config = dict(
    n_experts=64,
    hidden_act='geglu',
    balance_loss=0.0147,
    init_std_router=0.0126,
    optimizer='adamw',
    dataset='wikipedia_en',
)
Below are experts of layer 5 (counted from 0) of a mixture-of-experts language model. Rows are named router (the router's row for the expert), down (a neuron's output weights, with its number) and show model dimensions 0-95. Each number is 50 + 15 x the weight over its row's rms, rounded and kept within 0 to 99.
After each expert's rows: "comes before" lists some tokens at least twice as common just after its tokens as in all text. This comes from a sample of Wikipedia text that the model never trained on. Tokens count by the router's weight.

# expert 46
router:52 48 29 27 54 31 28 49 53 19 43 43 37 42 36 42 49 44 26 52 30 57 70 52 20 62 40 72 52 31 36 41 53 29 44 49 38 80 45 41 40 23 26 31 79 32 81 57 47 56 40 70 69 44 57 39 68 65 56 50 52 62 54 44 38 58 38 74 47 86 43 77 65 52 44 63 56 39 42 44 36 58 36 59 73 40 44 35 78 55 44 30 41 46 34 39
down1:13 89 47 54 79 71 71 42 53 39 40 17 45 68 61 72 68 49 53 43 29 50 55 40 49 74 91 27 48 69 68 60 46 61 02 41 37 59 30 46 60 47 47 38 49 40 60 54 44 37 38 36 50 35 44 34 54 43 52 52 48 51 63 44 55 62 56 33 42 77 61 42 46 70 25 53 40 40 33 45 50 43 44 51 56 45 38 34 30 55 62 69 30 56 58 52
down2:46 49 24 52 47 38 36 59 52 37 48 31 51 74 50 39 55 79 42 64 54 63 32 29 24 18 57 30 36 55 65 38 54 48 54 58 46 21 34 55 72 27 47 39 38 62 48 61 40 63 48 85 49 55 12 55 70 44 42 47 31 39 56 40 51 60 46 51 36 33 64 74 59 59 64 30 78 59 36 39 73 70 52 39 54 73 52 42 37 77 65 32 77 40 35 59
down3:44 27 54 89 28 53 56 58 57 72 17 68 52 84 49 52 70 68 52 59 58 70 44 59 55 86 72 73 47 55 61 62 53 77 41 40 39 44 42 47 43 33 42 52 64 30 31 53 40 61 35 46 75 63 28 39 48 49 83 50 55 47 46 60 57 60 49 35 24 51 45 56 53 31 40 33 59 38 54 45 50 29 58 49 57 42 67 58 69 49 55 25 48 42 23 84
down4:38 60 54 82 45 58 51 41 57 61 34 48 36 28 77 29 58 55 65 27 39 47 47 62 63 34 38 40 57 52 73 90 15 59 63 47 43 42 35 70 51 47 32 64 64 28 76 57 52 54 44 59 36 41 54 36 40 57 62 47 34 32 75 65 43 61 36 65 67 41 51 77 54 58 58 55 24 32 31 36 81 13 47 32 28 49 41 65 46 55 53 44 51 60 46 65
down5:55 32 42 87 58 36 64 38 47 70 54 49 65 61 52 54 61 53 49 53 56 73 58 50 41 54 28 65 51 59 20 66 45 52 52 30 55 67 79 36 59 32 26 46 70 53 45 24 66 65 62 60 75 50 82 27 50 30 62 55 20 63 49 40 67 60 21 55 47 40 46 54 52 54 65 46 49 72 62 35 38 45 79 23 48 62 48 54 53 35 53 63 17 46 69 78
down6:62 36 40 46 49 77 28 35 37 79 58 32 80 55 75 57 49 50 58 41 42 78 41 64 43 45 97 61 47 63 55 51 33 46 17 24 52 34 41 64 73 71 50 73 42 33 44 29 58 31 36 40 41 47 45 32 32 71 63 54 55 64 61 44 48 32 87 20 58 55 49 55 55 48 42 53 24 49 55 48 58 45 54 45 47 40 50 39 39 78 53 50 48 57 58 28
down7:34 44 29 21 38 47 45 58 76 54 41 49 46 19 76 79 50 57 55 42 54 77 50 64 35 31 58 33 53 43 52 51 24 48 46 40 65 42 53 53 26 50 43 38 46 23 79 45 74 50 37 77 36 52 44 70 65 50 62 15 27 45 35 57 39 56 66 40 44 41 65 67 03 40 46 55 51 52 65 51 50 39 49 55 47 43 48 37 68 29 49 50 39 88 50 60
down8:47 41 36 26 22 68 45 61 58 41 64 64 54 49 32 43 43 55 51 81 66 39 72 42 42 80 80 39 49 56 54 30 66 21 47 63 79 39 61 39 48 66 56 48 08 66 39 46 52 37 63 16 53 56 58 62 43 64 61 30 58 58 39 33 57 65 57 42 57 41 46 34 47 61 65 44 65 50 71 56 19 69 48 46 71 57 38 39 56 66 61 63 24 38 55 24
down9:51 69 46 51 32 65 49 52 67 58 12 34 40 55 51 80 30 58 50 59 40 61 36 30 42 62 75 28 48 19 71 37 27 44 41 40 61 34 36 64 71 46 38 45 51 65 34 46 38 26 31 71 72 48 39 40 45 51 43 62 41 54 45 31 40 39 72 50 71 38 79 44 48 62 79 65 47 45 32 35 80 45 31 42 46 43 61 41 30 45 82 63 69 46 50 63
down10:34 72 50 77 44 33 76 29 53 62 53 61 43 37 57 13 50 49 22 45 30 30 69 64 87 31 52 68 51 57 67 50 64 75 45 28 24 53 58 31 56 46 38 33 28 40 57 37 36 62 48 38 54 35 39 42 46 65 62 59 54 41 24 38 46 36 37 52 68 73 58 51 14 51 56 69 49 48 47 42 49 65 44 61 50 46 43 24 65 53 46 33 28 47 44 21
down11:46 43 54 71 51 51 44 19 57 55 49 30 31 87 47 24 49 66 23 39 37 36 46 72 44 63 60 38 40 37 74 46 68 59 63 53 49 39 69 58 48 34 37 56 38 45 22 63 39 36 35 32 64 33 48 25 64 68 61 60 77 35 66 63 57 31 45 66 35 70 61 54 77 22 54 46 51 52 61 67 65 67 67 41 22 15 41 62 53 46 53 47 62 54 34 58
comes before: " |\n", " |", "0", "1", "2", "3"

# expert 20
router:28 41 51 29 68 39 49 20 56 29 30 58 51 28 56 56 67 60 33 69 38 53 62 47 30 80 31 69 31 53 55 37 34 43 27 41 47 71 48 36 67 20 57 35 44 52 61 28 28 35 46 73 61 63 54 34 65 67 67 33 64 57 50 32 49 63 56 57 24 21 67 56 41 53 42 23 45 45 54 37 69 60 53 46 48 31 43 40 47 70 25 51 43 58 40 15
down4:76 58 38 56 46 46 40 60 63 57 66 30 43 50 38 80 29 54 50 65 55 19 56 29 88 50 81 68 39 67 73 55 42 27 36 49 64 43 66 35 51 70 47 41 36 38 35 36 52 32 69 58 37 56 50 75 74 37 41 53 54 62 47 54 25 64 60 43 50 32 67 61 32 56 33 38 26 84 44 46 56 44 37 39 51 75 36 55 56 49 40 64 40 46 39 82
down5:56 61 68 20 48 32 24 59 81 56 55 85 41 37 65 66 27 43 57 47 46 44 57 44 39 58 78 52 47 64 42 72 61 54 45 38 39 44 61 60 28 52 42 65 53 62 50 55 43 57 55 55 61 43 21 56 45 56 56 43 20 44 48 43 40 28 43 39 75 25 33 62 52 59 34 54 54 81 71 81 50 21 51 52 38 59 46 60 46 64 59 46 39 92 53 17
down6:44 50 53 30 25 84 41 24 54 57 41 50 35 36 19 31 50 54 60 41 45 54 47 39 21 57 56 25 38 71 81 77 51 54 45 50 42 50 31 39 60 65 25 58 41 39 62 53 23 34 40 75 39 55 38 39 67 65 40 40 49 24 53 62 48 59 28 55 57 45 57 53 51 58 24 40 31 30 39 31 34 67 49 43 49 15 73 36 40 58 70 43 36 26 54 39
down7:56 50 90 35 55 44 34 58 58 32 48 79 56 57 46 91 45 34 57 57 62 43 59 39 42 51 53 38 60 52 24 53 42 49 57 68 39 39 53 56 41 23 50 65 40 42 32 67 58 74 37 74 62 55 37 63 20 57 37 32 46 62 74 74 47 45 69 36 63 42 26 50 58 49 60 87 43 59 56 77 69 45 76 60 46 43 44 54 70 58 33 35 41 64 77 38
down8:39 27 65 26 68 36 41 76 65 32 48 43 43 79 71 75 58 56 67 65 34 30 47 22 30 65 36 38 32 67 30 53 54 20 37 51 42 39 38 65 40 62 39 50 35 49 77 37 58 37 31 38 52 54 43 62 43 52 44 59 38 82 47 35 44 42 40 60 63 46 59 63 57 63 39 23 40 41 55 41 68 55 40 43 90 66 71 44 38 61 58 40 28 72 40 60
down9:37 27 72 31 26 64 22 43 58 32 42 72 59 65 47 80 52 28 49 65 90 39 68 36 67 87 73 35 54 51 66 49 54 54 45 37 52 26 67 59 43 32 69 49 32 58 56 82 63 40 55 56 54 58 62 48 46 54 25 40 56 57 53 49 31 42 73 66 35 63 54 61 66 44 67 40 59 48 35 44 56 64 64 64 51 59 55 52 54 61 65 49 68 71 38 83
down10:61 68 50 42 41 35 75 62 48 59 46 50 30 49 75 34 55 60 71 33 35 45 26 39 35 56 33 72 57 67 60 73 70 66 74 42 63 88 18 40 45 52 40 64 43 44 59 34 23 36 27 55 74 51 68 67 29 79 56 55 48 57 49 31 53 35 56 76 52 47 39 43 54 75 37 37 48 53 49 48 47 27 61 61 41 63 42 56 42 57 22 50 37 43 83 38
down11:69 42 38 59 39 38 60 56 27 54 66 57 35 19 55 35 54 80 56 69 44 60 48 49 58 21 31 51 41 39 49 54 43 42 36 56 58 47 48 24 15 64 41 51 50 23 45 45 51 36 59 30 77 55 49 43 53 51 44 42 54 22 10 17 29 49 31 33 58 51 58 54 51 45 47 57 47 62 66 50 68 17 42 27 29 77 50 65 49 66 55 46 32 47 31 22
down12:47 44 44 57 51 63 50 23 79 41 74 40 74 61 26 76 40 42 17 54 66 76 48 38 52 69 27 21 36 33 59 46 58 53 49 28 77 52 55 19 32 44 69 25 39 69 46 74 60 63 48 38 61 65 12 57 51 37 40 40 37 40 58 65 56 42 53 56 43 67 75 53 60 45 30 32 68 55 32 43 37 33 49 55 50 46 50 54 45 37 74 51 60 64 37 58
down13:47 48 35 52 44 59 77 56 55 66 33 46 57 40 35 68 40 54 42 53 58 44 31 62 70 41 48 57 27 29 46 45 38 42 32 42 34 63 78 51 72 67 62 59 26 70 47 36 43 51 72 46 50 46 63 52 27 39 61 74 71 55 51 48 64 16 61 50 36 57 71 47 29 67 50 55 47 67 38 67 32 46 54 29 34 50 36 53 71 46 21 29 54 54 51 00
down14:56 29 61 43 04 75 46 65 44 64 45 65 35 41 29 64 54 32 64 50 76 51 55 41 42 59 54 55 72 83 56 80 42 63 57 70 39 75 48 54 54 62 67 37 45 40 58 62 34 30 61 52 59 53 57 59 55 78 57 63 57 29 80 42 51 57 51 38 47 19 61 60 24 60 47 52 42 28 45 19 33 76 64 64 53 38 73 53 54 41 52 64 69 53 50 33
comes before: ":", "8", "7", "2", "9", "6"

# expert 0
router:48 59 56 54 31 40 78 71 58 71 42 49 73 51 54 60 40 21 73 37 21 30 48 26 38 55 68 43 30 62 52 84 53 44 42 49 40 51 68 66 63 85 34 66 57 62 53 49 77 33 75 55 54 61 51 67 27 46 37 51 44 51 60 65 41 16 49 51 51 60 78 36 64 75 65 48 50 60 43 43 46 48 74 29 57 52 53 69 29 41 33 32 58 69 64 47
down0:50 72 33 93 68 40 69 60 28 68 48 38 65 42 48 53 58 72 57 43 15 72 36 49 53 16 25 40 55 36 54 50 31 43 57 32 73 57 44 36 53 40 27 32 56 37 35 45 67 49 23 09 66 86 56 52 61 42 56 46 49 26 41 49 48 53 31 49 35 69 57 55 55 42 49 48 47 29 19 43 41 61 30 43 48 55 28 47 47 53 45 42 50 53 41 41
down1:54 29 37 73 45 55 58 53 61 38 68 25 42 59 45 65 56 53 29 51 45 37 10 57 57 42 39 70 36 45 74 11 79 32 35 36 43 78 59 48 45 53 39 42 59 25 46 58 17 45 51 60 58 46 47 20 52 49 58 57 30 31 54 31 45 52 62 55 36 53 68 52 39 56 80 34 68 82 55 47 37 49 42 56 60 73 44 58 43 62 54 48 57 56 20 78
down2:44 42 61 39 50 38 50 57 59 39 63 47 43 63 74 84 62 67 31 54 64 55 60 32 52 31 55 50 47 37 13 63 64 26 38 56 59 55 72 39 56 26 62 53 48 45 47 40 53 46 64 14 31 71 67 58 52 52 64 60 51 53 37 36 53 72 55 58 35 41 45 66 44 35 57 50 61 57 55 64 98 61 55 45 46 58 38 57 24 35 43 58 33 65 63 99
down3:53 27 30 46 76 72 23 48 35 43 85 37 47 42 37 50 39 45 57 69 51 55 42 27 68 38 20 69 16 34 34 24 44 55 70 50 65 59 91 71 36 56 67 41 50 58 40 47 65 52 84 50 49 41 80 40 52 52 47 49 42 18 44 46 47 54 62 52 64 37 56 30 47 41 59 52 51 51 68 42 28 53 48 27 67 45 54 31 67 64 44 59 64 59 47 61
down4:46 46 40 46 53 46 59 66 58 39 50 42 32 60 29 59 47 64 51 36 19 13 71 64 40 36 52 42 46 48 59 33 34 32 24 56 69 67 30 45 69 67 24 31 63 61 32 40 29 80 58 55 39 72 65 45 73 32 38 40 50 35 21 54 61 36 66 55 56 47 57 74 52 52 47 42 76 60 45 59 48 48 47 37 26 49 31 41 60 37 19 42 57 27 29 80
down5:58 53 45 71 56 63 47 37 33 32 53 80 53 61 72 57 56 52 59 61 19 63 32 23 70 22 44 23 55 57 59 53 51 45 80 44 81 75 40 55 35 58 53 56 64 37 35 62 66 47 13 27 57 50 41 43 71 67 65 61 75 49 37 68 45 30 60 39 64 56 46 41 51 76 41 56 32 35 62 55 64 45 62 53 58 41 19 44 54 73 74 32 63 49 45 40
down6:27 55 59 33 62 28 40 56 42 60 76 43 78 34 29 32 61 45 35 33 69 50 38 65 64 41 36 52 56 42 74 70 38 72 51 38 55 59 19 68 49 79 70 25 61 48 53 48 72 31 62 46 37 48 43 37 35 66 61 43 57 46 43 55 36 40 47 54 39 30 66 62 31 43 47 67 29 42 43 58 30 10 61 49 53 63 59 59 67 44 54 76 75 20 30 42
down7:65 54 58 50 52 35 38 58 31 41 18 58 48 47 45 75 35 48 61 32 49 63 71 57 32 50 71 42 71 71 62 65 51 37 31 50 39 48 53 73 47 48 66 60 70 32 52 55 56 47 50 39 58 60 54 39 42 33 53 44 39 38 59 68 62 43 32 47 55 35 49 58 60 32 59 41 60 67 32 59 66 55 12 49 48 42 57 72 30 45 51 58 50 65 69 00
down8:49 47 59 49 53 63 30 51 50 47 63 42 40 60 44 46 36 36 76 50 18 25 55 62 63 23 49 55 33 75 54 42 67 21 42 45 76 78 33 41 65 44 25 63 57 53 55 28 39 51 27 26 46 58 67 50 72 48 42 61 48 27 43 49 36 33 42 65 29 63 54 48 43 76 57 37 70 38 62 63 64 77 41 45 61 40 28 67 57 43 46 58 76 45 32 92
down9:54 43 43 67 52 42 54 52 59 74 68 35 30 37 60 51 78 48 74 31 19 75 57 52 75 08 22 39 50 43 76 85 31 66 52 32 69 56 66 55 75 31 39 47 40 45 64 42 52 40 62 42 09 34 56 55 38 64 38 30 44 55 35 53 53 49 46 47 55 50 58 40 65 49 57 20 39 53 37 71 61 29 43 53 42 45 64 77 50 50 47 55 43 57 46 55
down10:48 30 43 84 57 31 35 45 72 70 46 33 44 65 62 32 41 46 47 55 24 36 37 49 89 40 42 80 54 46 55 38 30 64 37 40 36 60 70 63 58 37 43 27 38 68 41 74 59 47 73 38 52 45 53 22 70 43 67 62 56 06 64 56 46 53 51 54 24 33 38 22 43 63 62 53 61 57 44 30 35 34 67 34 49 38 65 36 55 72 50 41 51 56 48 53
comes before: " (", "\n", ",", " =\n\n", " is", "born"

# expert 59
router:67 43 45 50 51 23 73 48 53 43 70 30 65 34 52 50 50 51 64 65 43 44 56 34 26 39 55 57 32 49 62 46 33 57 34 45 81 66 49 39 53 58 62 87 69 41 66 14 56 26 55 49 45 58 55 56 43 50 45 61 25 66 23 37 69 46 06 64 35 57 63 62 35 75 50 50 28 46 45 45 69 55 60 60 74 49 75 53 46 60 39 80 49 39 43 26
down0:75 47 44 77 70 49 61 52 46 57 73 46 52 46 59 36 58 58 57 55 47 51 68 57 38 47 30 39 39 55 41 50 65 38 42 44 54 41 60 38 26 73 43 38 50 29 67 29 53 61 95 34 67 31 36 36 74 49 50 19 44 54 45 29 19 62 48 57 61 61 30 67 58 72 58 24 78 24 48 62 28 43 41 52 54 56 53 69 66 69 71 59 21 31 42 48
down1:65 30 29 72 46 31 51 29 47 69 67 45 49 30 28 46 42 61 55 31 32 40 40 48 36 38 10 36 27 18 56 63 67 38 35 41 29 50 58 54 36 53 52 33 68 42 48 34 57 41 81 48 51 54 45 32 59 57 60 65 67 52 46 55 15 71 37 53 46 79 76 45 57 46 62 58 50 43 95 46 48 68 49 41 51 44 43 51 69 37 69 33 45 29 45 65
down2:53 59 78 70 23 61 46 64 58 49 45 75 24 30 54 83 29 40 47 70 60 71 59 41 31 54 65 18 44 53 53 62 33 34 40 43 52 34 35 58 49 76 58 75 43 63 50 67 46 56 77 37 62 47 46 71 46 44 67 56 62 59 79 60 25 72 48 23 33 34 49 53 56 65 73 53 54 62 32 46 50 56 45 55 37 44 44 78 41 65 55 28 79 46 45 35
down3:80 52 45 27 46 11 56 74 35 60 52 54 52 62 37 12 61 77 70 66 36 33 44 44 55 30 33 39 61 40 35 51 54 56 33 47 54 67 32 49 67 63 27 49 54 47 45 81 42 67 67 56 32 39 43 53 64 63 30 36 28 45 49 58 37 65 37 48 40 76 25 55 55 60 38 52 72 45 30 52 34 47 47 42 53 79 71 40 46 48 37 33 75 43 59 76
down4:54 58 29 38 30 54 69 41 46 83 50 44 61 30 53 25 47 33 87 51 45 44 25 60 51 99 48 65 44 80 71 76 51 46 35 52 59 41 29 56 51 69 44 44 55 41 56 51 20 46 63 55 73 45 67 31 42 56 57 77 35 55 69 47 53 51 26 71 49 49 49 53 50 64 38 49 40 43 31 46 52 55 47 48 56 43 54 43 53 50 66 67 47 34 49 01
down5:43 58 51 48 44 46 48 58 13 42 55 60 42 48 67 52 70 74 69 38 33 41 43 46 50 34 51 43 37 49 50 59 41 55 66 27 57 63 31 41 72 36 17 58 39 74 08 60 29 48 19 72 43 50 73 38 18 58 37 83 32 65 55 41 60 47 36 60 43 41 45 68 57 41 16 67 34 59 43 60 67 42 40 78 58 52 43 58 49 64 32 53 40 44 68 37
down6:32 55 48 29 32 62 54 73 31 68 50 37 74 39 66 57 51 33 82 34 34 52 68 40 74 61 43 48 58 64 66 76 39 39 38 47 54 23 55 46 31 68 46 41 46 34 63 56 53 31 42 63 47 63 67 48 28 69 52 68 45 62 55 48 26 67 49 51 76 40 48 43 46 48 76 50 38 97 60 36 67 48 37 35 49 33 48 83 49 64 55 71 27 65 51 69
down7:63 36 15 45 53 35 78 31 52 66 54 33 47 40 34 62 50 33 87 34 58 54 34 56 67 72 25 72 71 69 53 79 69 31 37 70 37 58 66 46 42 39 44 51 45 32 51 34 69 32 61 43 65 41 43 16 34 58 60 55 20 65 54 37 59 56 30 56 51 42 71 42 51 31 39 38 57 44 43 59 52 67 33 67 66 40 39 50 36 68 77 66 55 50 34 48
down8:56 63 64 52 74 55 45 57 64 50 73 48 58 16 60 73 58 51 48 88 23 75 51 23 65 56 44 41 67 43 53 39 49 39 35 50 40 24 49 56 19 45 64 85 47 67 58 41 34 33 46 38 51 62 28 59 45 44 42 30 30 33 49 49 53 55 42 53 21 41 44 50 74 32 46 37 63 39 56 66 58 56 42 40 44 12 47 63 48 46 40 60 48 56 41 93
down9:74 42 58 61 42 39 48 28 58 49 40 56 58 32 59 63 36 62 33 54 30 35 64 62 45 34 37 51 65 39 45 54 59 51 50 41 70 61 32 44 09 63 31 34 47 50 36 34 41 55 49 31 71 42 50 45 43 43 69 45 66 59 19 38 49 20 25 46 30 66 33 20 50 38 52 24 71 29 50 57 57 28 52 47 60 77 30 55 63 67 75 30 33 26 42 26
down10:36 58 66 38 99 56 40 38 51 38 45 57 52 65 68 62 59 38 45 48 56 45 33 45 58 54 57 72 30 23 64 34 55 62 51 44 40 49 51 60 58 45 55 54 34 65 41 55 41 63 61 73 53 64 48 47 28 56 06 53 58 59 51 47 48 51 75 83 55 69 55 38 51 22 67 52 24 60 46 44 82 54 72 55 45 32 19 56 67 48 16 49 60 44 51 71
comes before: ",", "'s", " of", " and", ".\n\n", "ian"

# expert 19
router:71 71 54 60 75 27 39 66 65 21 24 41 61 37 37 33 39 51 30 46 49 40 66 37 28 43 52 46 49 44 58 55 46 31 45 63 29 62 60 43 58 23 65 16 48 43 59 43 36 77 49 37 37 38 54 49 72 69 58 14 26 58 66 38 48 68 61 49 51 65 56 67 45 40 78 39 74 37 56 32 39 29 54 62 70 70 41 62 37 60 58 30 44 32 66 32
down1:67 47 22 24 69 63 46 12 60 72 63 27 22 63 72 75 73 45 53 31 64 67 29 38 66 60 25 61 58 59 50 32 63 48 51 49 43 35 46 45 29 30 45 42 55 54 25 60 51 62 57 64 54 39 62 34 11 44 73 65 54 65 19 39 39 54 34 52 70 57 53 47 40 52 52 66 55 69 40 58 46 40 57 75 49 53 46 49 53 69 42 71 50 58 55 73
down2:67 68 50 39 61 44 58 68 44 56 60 28 29 65 68 44 05 54 49 52 61 52 38 23 52 64 32 57 61 54 47 69 58 51 49 43 42 34 41 62 62 61 46 52 42 57 40 69 46 38 99 21 62 53 68 53 68 39 63 31 33 81 38 42 62 56 77 73 44 41 44 53 52 60 50 65 84 46 28 46 64 51 63 75 68 54 57 58 59 43 35 30 40 31 70 43
down3:64 55 58 51 23 78 44 22 70 81 43 56 42 61 36 39 37 54 31 49 64 63 59 43 49 60 56 57 35 28 56 57 35 72 49 56 32 61 48 43 51 40 33 35 45 50 73 74 59 52 56 47 30 45 32 24 68 19 63 55 51 36 30 25 44 38 42 39 35 41 19 62 46 81 33 25 48 49 74 77 54 39 65 38 81 43 43 50 67 52 39 52 61 64 65 36
down4:69 65 67 58 15 63 61 67 54 57 56 34 43 34 65 34 57 57 62 60 70 42 65 41 44 38 74 51 40 19 51 66 31 50 53 28 70 22 44 38 55 40 67 58 29 37 56 46 66 40 57 72 36 56 46 64 44 62 37 44 51 35 57 39 25 34 51 52 55 37 73 10 44 69 62 44 48 66 43 74 63 57 49 18 46 35 75 64 54 40 81 34 61 63 53 75
down5:74 37 44 64 53 42 54 50 34 57 41 38 65 60 57 20 65 45 73 35 34 43 27 50 51 74 61 59 11 62 60 77 60 59 27 19 48 36 36 46 80 44 33 57 42 45 60 53 47 31 58 27 43 49 47 43 46 43 61 71 47 82 55 37 54 40 40 51 50 70 62 36 61 39 37 49 60 56 50 31 49 53 87 44 56 34 50 41 22 53 30 58 49 42 43 03
down6:42 62 43 52 63 66 59 56 23 61 54 39 41 52 55 56 51 50 54 52 27 47 36 29 69 31 72 58 35 52 52 85 27 48 58 27 73 50 39 35 99 37 40 34 29 83 53 63 52 25 71 57 65 48 22 53 33 49 64 41 52 60 43 32 32 34 45 61 68 43 49 52 26 57 39 18 50 57 50 47 50 53 71 25 45 59 69 32 68 38 47 64 59 50 45 68
down7:40 10 57 17 35 61 33 61 68 39 53 70 32 72 76 61 84 52 75 82 80 37 67 38 58 62 69 61 31 78 14 44 54 55 41 70 58 43 61 51 56 49 59 61 34 73 55 64 58 63 56 63 35 43 53 62 48 65 50 29 37 50 45 35 52 32 37 35 56 41 26 48 65 47 53 63 72 46 53 46 53 51 48 49 58 70 51 71 56 49 47 60 25 65 55 54
down8:56 46 66 60 94 51 56 53 27 51 41 33 51 24 55 73 56 65 51 45 77 38 61 25 41 33 49 27 64 34 68 35 26 28 17 48 65 29 38 45 64 51 40 56 53 96 30 65 68 45 63 52 62 59 56 70 36 55 48 38 45 49 65 32 30 44 52 58 42 48 70 65 72 21 40 55 61 47 50 43 37 70 43 40 57 73 45 49 42 40 57 38 56 50 72 50
down9:23 41 31 42 33 55 52 49 71 60 58 64 59 38 63 80 59 54 70 64 69 47 67 35 63 53 41 36 55 54 23 17 77 38 45 50 56 54 63 51 37 55 72 29 46 50 87 65 46 58 31 59 37 66 67 55 72 69 48 83 43 63 35 35 41 60 54 31 27 42 54 62 32 57 56 51 59 37 55 52 31 46 17 66 43 62 33 54 48 40 26 55 45 48 75 25
down10:41 50 73 64 79 57 43 14 54 40 33 35 30 61 46 70 38 59 39 55 67 51 60 37 39 68 52 37 54 32 57 39 42 49 57 50 79 42 62 71 56 26 47 35 47 55 31 71 69 42 46 39 65 45 65 48 39 19 44 46 49 24 46 79 52 45 67 71 41 48 30 60 57 28 60 50 72 52 21 73 55 33 72 58 25 48 53 33 75 24 44 62 34 72 59 50
down11:46 65 43 55 47 38 52 24 49 73 47 56 33 44 52 66 29 55 15 47 58 19 70 45 37 53 80 57 57 60 72 14 31 61 32 30 50 70 73 37 46 28 36 46 40 75 22 57 54 28 38 85 57 43 58 48 48 45 38 44 53 44 61 43 52 63 61 58 36 24 50 37 22 57 43 15 41 56 49 60 66 57 50 44 45 59 72 44 40 31 27 54 56 68 56 56
comes before: " |", "0", ";", "1", ")", "2"

# expert 56
router:64 67 53 36 65 37 53 58 49 39 79 51 51 46 26 42 44 68 49 57 44 55 58 76 36 58 49 50 49 78 70 44 58 30 60 59 59 36 49 75 44 60 65 39 49 31 25 46 53 85 69 30 59 43 24 71 63 48 37 68 51 54 70 90 71 68 49 59 38 66 25 75 73 38 40 34 66 32 33 44 38 74 36 50 43 46 37 56 43 55 42 23 40 42 56 70
down1:46 67 58 65 48 54 59 28 56 67 71 52 40 60 82 42 39 36 43 44 48 34 19 64 66 22 65 47 62 48 54 22 41 51 48 51 31 28 56 43 65 41 61 49 37 93 27 38 31 49 45 68 37 33 49 55 29 54 43 35 40 33 85 72 56 47 60 63 35 02 64 34 51 47 41 48 51 34 44 62 36 32 63 48 32 65 59 66 67 45 54 54 59 62 63 56
down2:58 64 58 74 83 40 75 37 25 58 52 25 38 43 57 51 22 55 25 45 32 20 60 30 50 28 11 20 56 44 48 69 29 29 67 67 54 37 57 59 55 40 72 47 53 49 52 42 46 41 47 48 76 56 70 70 42 25 40 30 35 55 30 37 50 53 58 50 62 54 45 36 71 65 44 54 67 74 48 65 64 48 38 53 64 43 41 41 63 63 56 54 51 32 52 75
down3:64 33 61 52 22 27 71 39 65 41 42 76 39 48 68 63 68 51 45 72 71 50 51 63 40 51 37 65 63 29 76 36 68 67 69 19 67 37 43 55 53 65 80 48 45 32 52 36 50 68 41 32 52 55 70 55 76 79 45 59 26 48 31 49 70 65 24 33 45 47 46 53 60 48 73 61 24 34 65 59 46 49 73 30 45 67 44 32 48 59 36 37 50 59 49 66
down4:43 42 31 43 34 41 72 39 41 63 80 63 45 41 36 47 69 28 55 49 63 63 42 58 70 02 57 48 44 76 48 69 44 61 61 42 61 34 36 65 45 27 60 49 50 51 70 59 55 57 33 44 53 45 12 72 40 46 68 31 36 53 23 67 49 46 36 40 52 58 59 65 40 72 33 68 50 78 66 65 52 57 37 36 51 49 45 42 45 21 61 31 57 51 55 91
down5:57 33 70 28 55 62 44 37 96 51 84 46 79 58 57 37 45 40 62 64 58 49 48 69 52 38 34 56 53 29 35 10 47 58 49 59 38 37 62 44 37 70 68 62 55 38 49 54 61 67 58 64 41 60 73 36 43 46 53 47 33 55 95 42 57 47 60 32 26 49 70 31 63 48 69 48 56 34 69 57 59 45 59 55 54 58 40 58 53 37 31 61 53 94 58 50
down6:34 61 89 13 39 63 45 60 37 59 43 60 68 49 58 71 60 44 82 45 60 52 79 28 37 84 83 37 56 57 42 66 62 58 38 27 54 34 43 44 39 59 53 53 54 38 59 38 46 43 48 62 39 51 85 55 59 34 73 72 69 37 65 54 51 35 59 43 66 47 40 40 42 37 25 72 37 35 31 62 48 45 64 81 52 50 56 64 66 39 43 44 38 69 49 56
down7:49 30 70 36 74 56 64 71 78 23 55 53 50 54 47 42 51 46 21 57 61 57 05 34 43 71 55 37 58 34 60 59 52 76 39 80 50 57 49 48 35 44 49 29 38 60 53 81 44 43 40 40 40 51 65 45 73 28 57 38 44 57 14 46 56 43 28 43 56 46 34 59 70 59 36 73 60 67 58 59 50 47 21 40 66 41 51 58 70 39 48 28 60 34 28 30
down8:29 34 49 58 79 46 67 59 25 57 39 23 46 40 42 25 51 47 26 21 19 64 54 37 63 61 30 73 53 71 44 48 64 71 60 47 37 52 44 41 40 48 37 36 46 63 67 61 54 55 51 55 23 72 43 25 56 46 23 44 32 30 38 48 28 54 57 62 80 76 51 42 14 42 60 56 55 59 42 88 64 51 55 30 47 47 52 56 66 45 51 55 51 28 36 45
down9:53 50 67 78 30 33 61 58 51 38 46 73 43 54 62 31 40 47 36 46 42 17 69 50 46 84 40 52 32 52 70 51 51 34 34 49 54 74 61 36 36 37 20 44 68 50 27 61 39 29 51 46 67 74 42 53 48 57 69 67 77 43 42 31 55 49 57 76 30 85 55 61 60 36 44 41 73 51 48 38 14 35 46 48 55 43 46 49 50 55 53 66 62 71 33 19
down10:77 52 20 64 53 31 69 32 43 72 49 44 49 50 66 49 32 19 42 26 40 36 36 53 52 28 31 13 68 47 45 54 56 57 53 48 42 72 63 52 45 33 41 73 49 65 33 16 35 57 40 51 78 61 74 49 44 35 53 56 55 32 36 38 46 34 45 37 54 50 34 65 85 60 38 61 41 52 61 60 71 56 72 33 67 40 57 32 59 36 65 48 30 29 48 68
down11:44 74 72 54 38 38 58 40 38 49 54 32 58 56 59 31 64 49 32 40 28 41 71 46 59 53 57 62 61 65 64 69 42 41 60 30 63 73 43 45 49 66 14 57 79 19 64 52 58 79 52 40 57 45 43 36 34 80 42 65 93 21 55 32 57 50 43 74 58 52 46 56 42 37 38 47 36 39 34 37 40 36 58 51 14 39 47 50 65 41 48 61 53 72 24 56
comes before: " |", ".", "1", "5", "3", "4"